Experts of a small language model.
Size: 11 layers, width 640, vocabulary 16384, 146M parameters.
Below are experts of layer 8 (counted from 0) of a mixture-of-experts language model. Rows are named router (the router's row for the expert) and show model dimensions 480-559. Each number is 128 + 24 x the weight over its row's rms, rounded and kept within 0 to 255. Numbers have three digits each.
After each expert's rows: a language model's description of what the expert responds to; "gets" lists some tokens that make up at least twice as much of what it gets as of all text. This comes from a sample of Wikipedia text that the model never trained on. Tokens count by the router's weight.

# expert 2
router:134118110161104144142123081095150147138088113115144142151114095105146159127135101105148125164177156131112122088148142127120095150091118141126103136149114131164130171144114141114148162113139154109102114111155114091118151153115160132145136154
Description: Verbs of appointment or winning after he/was in biographies, such as appointed, elected, won; also capital initials starting surnames, plus "of".
gets: "as ", "of ", "by ", "J", "D", "K"

# expert 22
router:136090116139105102127127108100114181114111136130177137112086110135166137125147118104157072096139128160109157124180114123143102153136108132079101157146106123135151159101107116121157140089128142116121107138160136112072132101099112086137130131
Description: The preposition in before years and places, especially "listed on the Register in 1984", plus sentence-final periods before line breaks.
gets: "in ", ".", "In ", "==", ").", ": "

# expert 21
router:107096102125085129122134122077156163107114140124119160156091094103142137106161106126165123139148165168142125098123151144131118169124102152118113145133124120141178177093090127129153148139131120141113132141136102118096106090099126118142114166
Description: Forms of be such as was, is, been, being, and main verbs after subjects or auxiliaries, e.g. has been created, was released.
gets: "was ", "is ", "were ", "be ", "are ", "been "

# expert 41
router:131095101144117149162118128109144183147104170137144174131112117122161136112161117125130115157128113179126140129137140157114130139119106120076046141138125126141164142122098132132133137117152139110151131123173087146153118087118130088130126160
Description: Opening pieces of place and ethnic names, like Saint, San, Dag(estan), Ven(ice), Sloven, plus ordinals like second.
gets: "|", "Mar", "San ", "'", "th ", "ag"

# expert 24
router:157108132145092146134077117094133148151088158145149157162130138108142129115131109126135118151118150150087150122150162143092146182102111155115160120140141167131139147154097157124142153124157133088108118174153110100091115111128162115177117135
Description: Article a and pronouns his, her, this starting a noun phrase in biographies and descriptions, such as has a brother.
gets: "a ", "his ", "was ", "an ", "He ", "this "

# expert 27
router:113099140171135168163139099091121154133092151121122155111089113109139161147164114135124095134126130149089171126130137128106124166125093137139113155116133128149164150158129124133134202126127142141116122153115140137101149111123169115169109148
Description: Commas separating names in cast or author lists, commas after appositive phrases, and the words called, named and between.
gets: ", ", "), ", "between ", "called ", "', ", "s"

# expert 23
router:138080099145141142166107127126142161125100145131135131157108099087168099143157124111108135148129127146100152122151140178102116149123078131123097147152144150148140175115123113074156150092180146084100132125146117117113164121123120095153122134
Description: Line-initial list dashes in taxonomy and bibliography lists, and common English first names such as William, Robert, Michael.
gets: "- ", ". ", ": ", "us ", "John ", "William "

# expert 54
router:119119135180126132149113119098119166128117171140134164118099106114127123134140144106173107155127140140130160101123103136119087169094092147096098121136106135159141126126115155121153153117121147105123106137165104097109150141124143120166143144
Description: Commas ending a clause before and or which, plus modal verbs and to, such as would, could, must.
gets: ", ", "to ", "would ", "), ", "can ", "will "

# expert 55
router:110092121154102142141123104115161137136099123154142147115126108138141144147151122115180133123129120153093130108147167168108129144101125142121097159141110130172145116129105117111168142128148158102081056113131111121109121109118134128131114157
Description: First pieces of less common words after the, his or quotes, such as lim(bs), el(oquence), pl(atitudes), priv, plus initials and opening quotes.
gets: ",", "M", "'", "p", "her ", "b"

# expert 6
router:143096104176085116127099096128150159130089121167155167131141119095178149148175150150179140143188131142080163132120125133114091172130115171111126141167073117160152126127125174144139135089153158097108112116144122095089157101097142136138110150
Description: Paragraph breaks before == headings and letters inside capital abbreviations or codes, such as SD-33, H311, SNDRI, FNZ.
gets: "\n\n", "L", "T", "H", "B", "G"

# expert 17
router:146123097170122128156104111117152144143128126128155153134112118123129155150121106149135101136126188148107121113137164145129082191097099139115140138155132152156132162123120165095147117120137166141100105123144084141067135101114127080160137144
Description: Conjunctions and linking words between list items or clauses, mainly and, also or, but, including, although, especially.
gets: "and ", "or ", "but ", "\"", "& ", "as "

# expert 34
router:121112131184089122150148136149153165127084116139142138143109078084131112142146135132165120130168169128133119124147170163107095142079109142110124155123086144179178173116100154135151144117124156111094119143116122109131104153117119099150088134
Description: Colons after infobox field names like Condition:, approximators such as approximately, about, top, and route prefixes like US, Route.
gets: ": ", "about ", "-", "): ", "other ", "top "

# expert 42
router:125143093163152127126119125103150173146104123144150160133116094088134143149137114175139098147104151126123147091164142152116105163092092118119130139159103136185123146127126134086151173136150155111123112130167111124098162115119137104203119151
Description: Subject pronouns and clause-opening words such as he, they, by, after, Following, and country codes like BRA, FRA in results.
gets: "he ", "by ", "who ", "after ", "He ", "they "

# expert 33
router:136091146151114135133099112141122147138118142127166132121076115102153152157134127124166140163143166156087165110156153115128098170107113125111091152125098193171164163136105115102150144129120153120117092131136102080121157135128177112141133149
Description: Pipe characters and line breaks beginning rows in Markdown tables of election results, sports scores and track listings.
gets: "| ", "\n", "|", "Cup ", "War ", "; "

# expert 50
router:155100105161106107141144081125141115155124134153158112151101121113141140132134113109169117153142158143086168130183126138127121139101085129105088140158098135188161127142104139100115103108182146113126111136134115100135147119109133118186128124
Description: Hyphens inside compounds, such as multi-dose, Mother-in-law; also quantity and nationality adjectives, such as several, various, Korean, Palestinian.
gets: "-", "other ", "several ", "American ", "two ", "ic "

# expert 20
router:167106118121130162131132131119187141151117131164143153143098104098148156113152106119187106131147148148124142136168129141109100182091106173122131155146139151149144145103090153120163135112146146083126150148133088110100147138113130127104142138
Description: Dash inside season spans after a year, such as 2020–21 and 2022–23; also colons in times, degree signs, and === heading marks.
gets: "–", ":", "°", "===", "-", "; "

# expert 36
router:132089131167123152127130112141131138113086142116158164140134049088163134150158086146166103159145158124133146132098162141144122166114113153120089144138087145139151134117129139122132131106133114096119127119142079128113167142111140096133114163
Description: Table cell separators in results tables and decimal points in decimal coordinates, plus some nouns before of, like presence, adaptation.
gets: "| ", "|", "; ", "re", ".", "h"

# expert 51
router:120116091106136120147102116106121146177096122128156148135115072113162100139105116170164107137141130158100148121155147148123128155116101125132110151150141130125159137096118123109138150126187145109141106139114074122104172112094110105156119177
Description: The piece don in I don't within quotes, quantifiers like both, all, none, and closing parentheses after birth and death dates.
gets: ") ", " ", "on ", "all ", "one ", "both "